From a checkpoint of a small mixture-of-experts model trained on Wikipedia.
Size: width 320, vocabulary 16384, 67.6M parameters.
Experts: 96 experts in each of 7 layers, 6 picks a token.
Below are experts of layer 2 (counted from 0) of a mixture-of-experts language model. Rows are named router (the router's row for the expert), up (a neuron's input weights, with its number) and show model dimensions 160-239. Each number is 128 + 24 x the weight over its row's rms, rounded and kept within 0 to 255. Numbers have three digits each.
Before each expert's rows: a language model's description of what the expert responds to; "comes after" lists some tokens at least twice as common just before its tokens as in all text. This comes from a sample of Wikipedia text that the model never trained on. Tokens count by the router's weight.

# expert 50
Description: Conjunctions and linking verbs inside sentences, mostly and, plus or, but, was, be, than, while, to.
comes after: ",", " and", " was", " he", " is", " well"
router:115133162106175120096151137146088101154121113077099107095142124127097145079128139161136142122152145118135145143108098139167152103123159166163135143144134122101145151119094154135085145126138124086140130128139146158101109132111108156147148170
up0:102144113098129151102163126086155098108100127093105095152136100143122124149148182139113155091127083152120103123097106179150135120095118156117119172096101114140112101134103103147132102141126154135085153102159133082110115213122106122102080090
up1:096106104125143147119129135146136114122100121163093101111152153116090097160139120105123160137141130182174128120119097107120095123131098143131160139145124113118123091079137113106121069130138126088096150161209112138117110153089169155140070159
up2:110130097114130127161146132143113131135101106157110126141133122127127138121124133115192115156126133179133146063112112148110139160065111159099124078129113155079109118116152152108114117171116177145156119066129134134078132111154121141098150112
up3:121156087141113104123084125122147137151132122124103158148117100127161108117111155118134121147153143121177129120097117142167119146129132086108146110090159112091104080134119137118131090140129100099141138124131135157095141127139095147143147115
up4:132129112189128159137165116097152141113131098162134112076162139118146119140147081107122109117100127132149164130114145109088127102140126165177105145136111151051172129137138121128149128119093108123079108115102151079125116110103125152167150120
up5:110137137166127095096107129118135125173156133140118138145135146122083105131099144135112100170142115126170110107164155140139137143099077138164126115125128130082120137100097129115117134117151165147119138133150120091140154177119146130124122149
up6:125112115156128087110141093075111144107146121104092185099125134138144082121110136123111116128173132108118098098119144095133133147094124112142092145186105141104108123142125127078141116133142092083154125192130151080103117153156149138109137131
up7:141106065118126131130133101125136102149115106136126085188136134151131134078111131131161116136113153128127118114177103155154144124169104121110127128120159090093177111129121094106135123178094129160159110146118163110124123130132099157106131127
up8:138119130129137134115129099067130144141119134183136183166125123146152137102160081098123183142123139112118138134139122122151089154106085118137114120108152122105149116124113159125144131125146133135130077137145121125129154117164080116120108113
up9:088139140152135132171110092154143123134146167157073128162129150121178127133112127118096168157163138158110152132081151111150129131143133135080145096093147143097116148143120133128099120151128121106148122157125172117127148156136109099148116101
up10:114127108162108159139122118156083133145135162118101113122162131115150135116104149096115135175137077145156140093153100119098116090174109121116155149125157117140107148187095114150145091119169134142103149137113096119144136088171090114106081119
up11:124167178126169114087174095096121103140097079152196149135134100151110123083082116117109097121112160111125100129203114132126076156105142137112157151141132109117126136125133117157137123125121163159113080145130119124154139111127121127140077167
up12:091135119116110115125129121109155127101159111128139123139090178162135112121175165123136076103065150153107130116172121114137154104118142135096159097138103138091144110157179133133130164142088158139125112118133142160123151163144116137140165102
up13:121115142126137133153135122127131118157108106090132138122150129161161152103157145123168154127142107121133176115137151119169105134134139136070105108099139127164084135136131134082145097114126127152124156147115126126108161096156142112103140111
up14:128158130135158149142132112116151156117146153123117132116113138101116139116163141121140139114134116129091107127140164096165159112110112118099147126120156105139165104119113147102151122125118129174115099113113105133120122173112108128165092140
up15:133142130173124114120164133159097130108108151131100128143136169158152098172106153157142137127143148150133138095144114128130160114102126144131105073163171118127138158162161142111127150138163145128032102100116157125175105137113126142140140114
up16:177120108191132119128089100128107116148101198088135105139089125146114145123137102171150128098120136151150138183136138121100116107111149164090143114112134099122143120131108101141139160104144145131115110127149116145132100116135106145088127110
up17:129135148180130153137121093091121137120107185070122159148126118124130150135099120121144100141139120155155115109147091089139177113159135084146124119127134089141103121152107080099160144138116098128103146134146178142093152169101133120082157097
up18:102131138144155161168169065120094147106139135106165141115142132090157145117114104139167082145123112163096123114106116130102101080138138121091116147125163169093094100115152144142118127125130168131149137151094137108144086113151132119144088121
up19:151136121113110137179121128151104128131125152147150142109150152109159111135166149122115134152176140054153124145152118108074118116115104104153101115099114171092121125154094118108127135119165147145150120104164147154157140141098082108118145107
up20:141098129117134121107096108073129135077131123172122167156110110165119112138101133104132128169157126120137089117136153127108158157091154149126085092173093157072125133108129167108107100136115121139131141135148128141132101111118164135082173125
up21:083118140141139113124165116131098082131111141105147155097129140126138129140092114145140177127102159146124108147131143141121153123103103136156160112227135122080130119117151105138141124131115124144171148145154124139146183133099087114123148129
up22:141111131122122106107086119134131106139141154121107106109114123148148135134119123141161101167133116148089158156141131110128119139148096156134102146145166100145148156119155108077124122141121151100153128107085143077144122144113121118100142101
up23:130142095136119138095165113143144130154151160156113147140081147157141140152083132127123112137138077130121073175168104132117139100139155147124101116169147161105179128088116128184149105080116147111186140133139159107119130094112109136099134111
up24:092117117124128131165134173116141145113124116138132133119114138153138160131130146107159124138144107129098117122138106102154148111148094129100151122133099120136133139154140127111108105118115087134112141093122114119111112131136104129080148123
up25:127126108082141109144126110140096148118152165106070163124133173100152135169156132180132127132107108117147136126128117121143112141124126156141138115121145092094152107120171133095127163134106166161146106152118121134140108128128144083091130115
up26:111114147149110114175109126159139145086139116135174155121157111126127145129132089119145075155135127133145110096109119118135101152129068193114144147133105117093136141124129124149136133129109183133089159118112160167123116164106156175122100163
up27:206144114106107135117107160166131107127118135140118108108171164134106116147116144116116114140126099120127116138118130146061118125138080097153144163182159215141150126139120155101088117065136173138127106142154145106118113113115158140131125134
up28:071156149131114174153113058147115173089102116067134147140138083144107128126129150139143108147124138173118174117107149114080117141142149116120088139168124142127116093101122134152114124123136131179142123147168154099140130114129148128159132115
up29:133130120155127128141089124135115132098110167125080158145095141122127100156127109167129155120121110195095121143146109117116101136143145126128111141139128087141149139119131079111126124128144132178153137136140123181143156136120103161145136097
up30:145173180163108132144137125134104137101121109131133078143156094118105138153183133179074189094086157123151112124106141136150122145114092119148124123162125069121109166141119144145078169122113137125146081100157110145159114110125128117162117109
up31:134131094136144154159126120136123109102131078113173134164141146142182137099095113085140102124104090149154110158152130159149081136144123144107108105127107147078116083133124170097141145141133135171130130165141099149162102134162113130129100124
up32:115137145107107108115179127144121159124178135111177125166111116106113109075108092082103153114109086152131086140135119101125113133130123139090111114134141124117115107157125115110119146149134104124097168130113091123132149117138144133105124101
up33:129140076104162132082105118109138167120156129124113151127110167138104135095144116160130150141178169110120108145114146135155104119093144131150143088083124157098165110119160121128145089113163153117109170163108118127155092147121101156106121112
up34:140118079177131095146087154128164155132173113133166151104128103152126085102208147125108130141142137128162096115167146162091122137120148126139102146152131171124138132106095139141151097118154186160082170117102107118117135095143133121129134151
up35:095130114122180142104142101129149143140158127110130105146136130132129065108088136136169109108109097097110170097182113094113152172106086111094138146137148102157144118140155104168140111183156133138126098091070105086118123140121146166136123146
up36:086121142126134158164090105147106115145124148121136129128162179120084137140109131116130158143147143129113177115143126147116133122089071110161153160109097105133136112085108139107101184107124118114124144118111160141122112096116157119078126113
up37:154145125138130118150122171135113212118155152119156116120145155144104121125118098138156138109114134122133122090122152106161145139134151116091108105124099127138099110127132172124151128143103128105129115165104160123121117146151131049167150129
up38:120108155122096107122114170125160140136150130126126138079101135135151128137131141095103139085150133118134102120156127120169128130134126075085112104162170152140103116144189130136136120107076111106173091068191133104132135116132101131101130119
up39:143140122158098134112151165152142121114122139128079082122128121150162134107098121119132176063176151138104133080157089129111128130155162118109148130172105157121129122168113153138167103150144123161094129083120168130093164168109137097114142163
up40:114097125150121137124111146112120132156057143113152153160166129101110169140091123149122126120100116124148166095124133108146115136116103121160120121092175165115115143124120085123117168089129159112123087177130119131176089146149120127088154111
up41:138134142152097151115116101110159139084141114114097138167117153119158114132125089145095121121161136159167113118113095144094119154122153111118174162117116133080175127093167111118130127105122101148093143163146143112122100152161107124140130135
up42:074094134136104158189132109143147111114124176162144202134066159133122127152113095149116132149134125134164132114090142128099180157178132125115122126113138138145060125108139119144125169091127143148104144121176123161096088133130109146146121139
up43:074109117160130119180141128150163113136125141122135138138136146131126113086095134174102129159101124146156133124155122146158094128086162144135147167133142141043132147143158142139164089136118165121189151112171096147116127164149109169126119134
up44:128107109098121167175138090128154136113170121097103109107112151110151089125138119149157114139130138114118140118144095115056090127159174157161147120163131127106129102101155137130096117146111086101198113166158129099118129128119163150158148127
up45:152147172111130095115092114156064131114166124116109122148106138160137159157141155106138131068110124131132109143133136134112151096132156160124190146171129091121111131121148108132178095128178117141163103098140118108123123160127143162132116125
up46:146157109091155121161142151121129109135142129148090132123164139148124138103118117087153115099142161141097156144132146095138103120121122079116153096128127172135114172164093120121145126090082113097121148160139136117126149111178140133093117140
up47:125158157111107095143121118109188136142118123114124130155101113100111084135131138148186122157149131147120141122130115135105133159147124099115116125120146113087113153128116141130113119115160100136143151102118161106133098142098152137111123155
up48:149129096163137137154149103122129109142111133157143120115135148139124132134115144135146101115115088176097109106094118128175126146122139151124085122149145176106130161073106112123101132100142126126174126136132145114110103093131144084141111114
up49:130109142121084123142125139148126103090115146159113148123126063129119168128104131134145142155143147156122108130106158101142130109126133121121153108117093149089091143116062099118128165140099133088126086153112142138111121118173130124141121152
up50:152127130149159120137117092128134123121114158108142136141107176099150117093069111166098145107137128165137106142137132113160126141124068143160134126148096179147125119130168122118111133180141141181109145116118123104116116105154153107152092071
up51:094117132115139130149135114169172138180110130111121124127178155125138110092153119109090141163144113122095181147140181124155116138097096113160133141154132117089137165111130117096142189150126133171101157097098112081132117166140151117155107138
up52:109082122090105103116143138105144125130129124122158143091133117154109117124129186134134133148149152155138122114111088084142118147116157107136144115147136107115126098163166120144127110171096089122164175110123107117134132104133146127125136131
up53:146139104152169142149140155120141127139133173112122145055107109164156124155133119110127130099114137157130123156114101119115134099128138128138164164118142153085122093074135110104154125097147143126135101159117144131103142145124118146092153145
up54:154089109131163130148105093137146127134164167158110098123134145128085076118147180111169125101140148132126123100130117103113104126161089170175124114110150075123102152099100167137088117141158108113162153146141102167076097094141103108134096147
up55:131084140121128156104117129146130119147120122120123111146146118121104137128103101139137154104127099088103168106113150189144113095097104109097130166108163100158103133103128147100079139106127138147123141138141178087154107107139137166150138120
up56:108133141147115128154091086180122154139103114166131119105145138133124136114092136095118101094153068134157137096140098144087105138104123144084145109134124165116140129114126098109108105126148144121129134074103127132076109123166121116137110154
up57:134092089133154118155135093115117132130118120153146145150145098104113113125156144142135107148123054104157115130111169154114132139093157088149142049101087093140141110103145127127126133161148135105112129103152124095163133139098129136111095090
up58:131115134113136133148125085135147090146140118160090116155127136138142110132130140175132136094151150135164150102124110098126083134125136132070102123141107125127122145111104115123146130114119116125110162146112138146164127098128147111125120154
up59:169120094135120107136134095121081152102112149137179114162158131132099134154098130161173112150086096150098148106150111159156113178106162150106144122125142148110111123132137106112120149128130107115123091169166145138120145093169153080158114120
up60:111105121098137152131098089074167101097114096147138177089100105141178127122086074130139156109130154110176106143125155133111107134114105106134127117094150131101110153118145133157113118158066130180099173097068080073123153171171139147108130112
up61:111107109089122126126146100132087136106129142143115133148136158140145149119148106137137133129115165088153138149104136110153094084099098114173124078151144119121147155119187133092141131124148128136137133134119148147079177118119120154146157097
up62:119144173145121140119136104164083168083128105114120074148109136136127130142157147109096093137118162146094158132098119171130143114126123112154138146111130136148092161167135110127116108116115138112141133198093082133129124140102129146137139116
up63:098150139172125174165088128155109150126112172102113129152133197136157131134170166141102117157145092130139115129103131092198081145138160132113119091112111121081190107117090143155138112124136123112158157139170131129109111098128154149138179125
up64:109147106117102124074111125151135135067136127147172158149132087103116134144118102123108170094124140085086093116126133163144142099143143151105135117096134089110145149117129128128088155120143113145154139134130146104158135132131164159130109149
up65:144148087158171112173113116102120096153122140138105113119126132139111127119136123107150173148135095119067076106158125152142115125072111145147159137103130165051142134138146105097127156167118102110105123119134141131134104119172146129123122103
up66:133102126143154100110119103103129123117150069125099128123111157123142126157148115160101107155094084158106111144139171110102132154115133154152106138136117129087142132105114091151135139118168106112119133111147157145128119076145167110106138148
up67:096126139122105149143177111123125133124122132168152114132146145161118146155138123092151177108152148109124118119122099105123124152136128128127164105082109089148105120108137119141145115178121124136091091138127105133143103131112099127136125107
up68:152129120104125108146092144115112139084129136082142114138142073142131124131125119116138136108120137131137116155170139150119102145112128086122084138138134093092119102122139124187148122138111116139092100158079135158149119122169118114104126081
up69:119143136110159164122159090066130113083111153123162119151154123103119134116130112108096123107123148096116175133098117118181124110118098138173117177101109168147106138146131139195120113137113127134132164115142172094149145132148134165115115096
up70:110107130136129088146132117067136120146120097100091102105143098116148124169161140139122156092176141151138127095124094115170153148164118103163126139153121104139138120116137164130121121164128111108096146149110111143088127095100162098139135114
up71:093069161141160077118129113132140094119112132119133140174124129165127154168118112136147140123152118119132150134132108161097124115118090120111141137138111095066166124169180128160142081131140143143146120134127142155094147121129142122092156070
up72:110156077117126109194112080152098178157098125095111101148109142124130130105127112123158122124133117137083151152097119117100118149116111167106103120135129134078150113151117133129123113154179068132148144128166141144148144118127137121101119102
up73:121096130100127106104161127094121071149114108145146142117120138130058157124120159124116130176098169088128172104157161142103123132152137141113142141151144142075123143125148128110143109150101131098157159136114133126124109100111172098141142111
up74:113137104144086123157101118142135114117146122137143124112117113086123124081099145083128127108176080155096129142144104140123112124092123133147085114106150097118103119117123132147198130126087143168138109114105099125092161124096104128093121113
up75:136116123126116147149128124153161091120126092121138118132162102097163136161076102144092125140109133129154129121149113138144115130110132138119141145139121132125137125139132108108111146126147156144082136111152112115152122122104144139112145112
up76:170131108136100130097071117156149112095152099170157143120090109114128135112113158074126116156132132122105157139080138123180140150132124096180104113130117119133148137124154114150164127104104107122103144146082142145100099138109079116108168121
up77:103151140137079130147152131151103124106108139190108148117098137122158118125148119140157119135142086122127155160100134112114129156158148153154158116145199126115124127137143132116107094123135131137091150140125129197085127126117108131115127136
up78:142143167144106162185152113116093155131103119149107150138117169146121101142104132172121106153170137102107144101154119132157106147151173130162141151129167085144161131137175126143140109156155109117129121145133168120128135105153135165121156150
up79:129122168129107118118118108144171154058117181105111133122068112106140119121100121105096122106109141112142148085167114104144136170145086117124168137104170139167131160106108153124150134126109109150113111127139097130129136143167151123141153139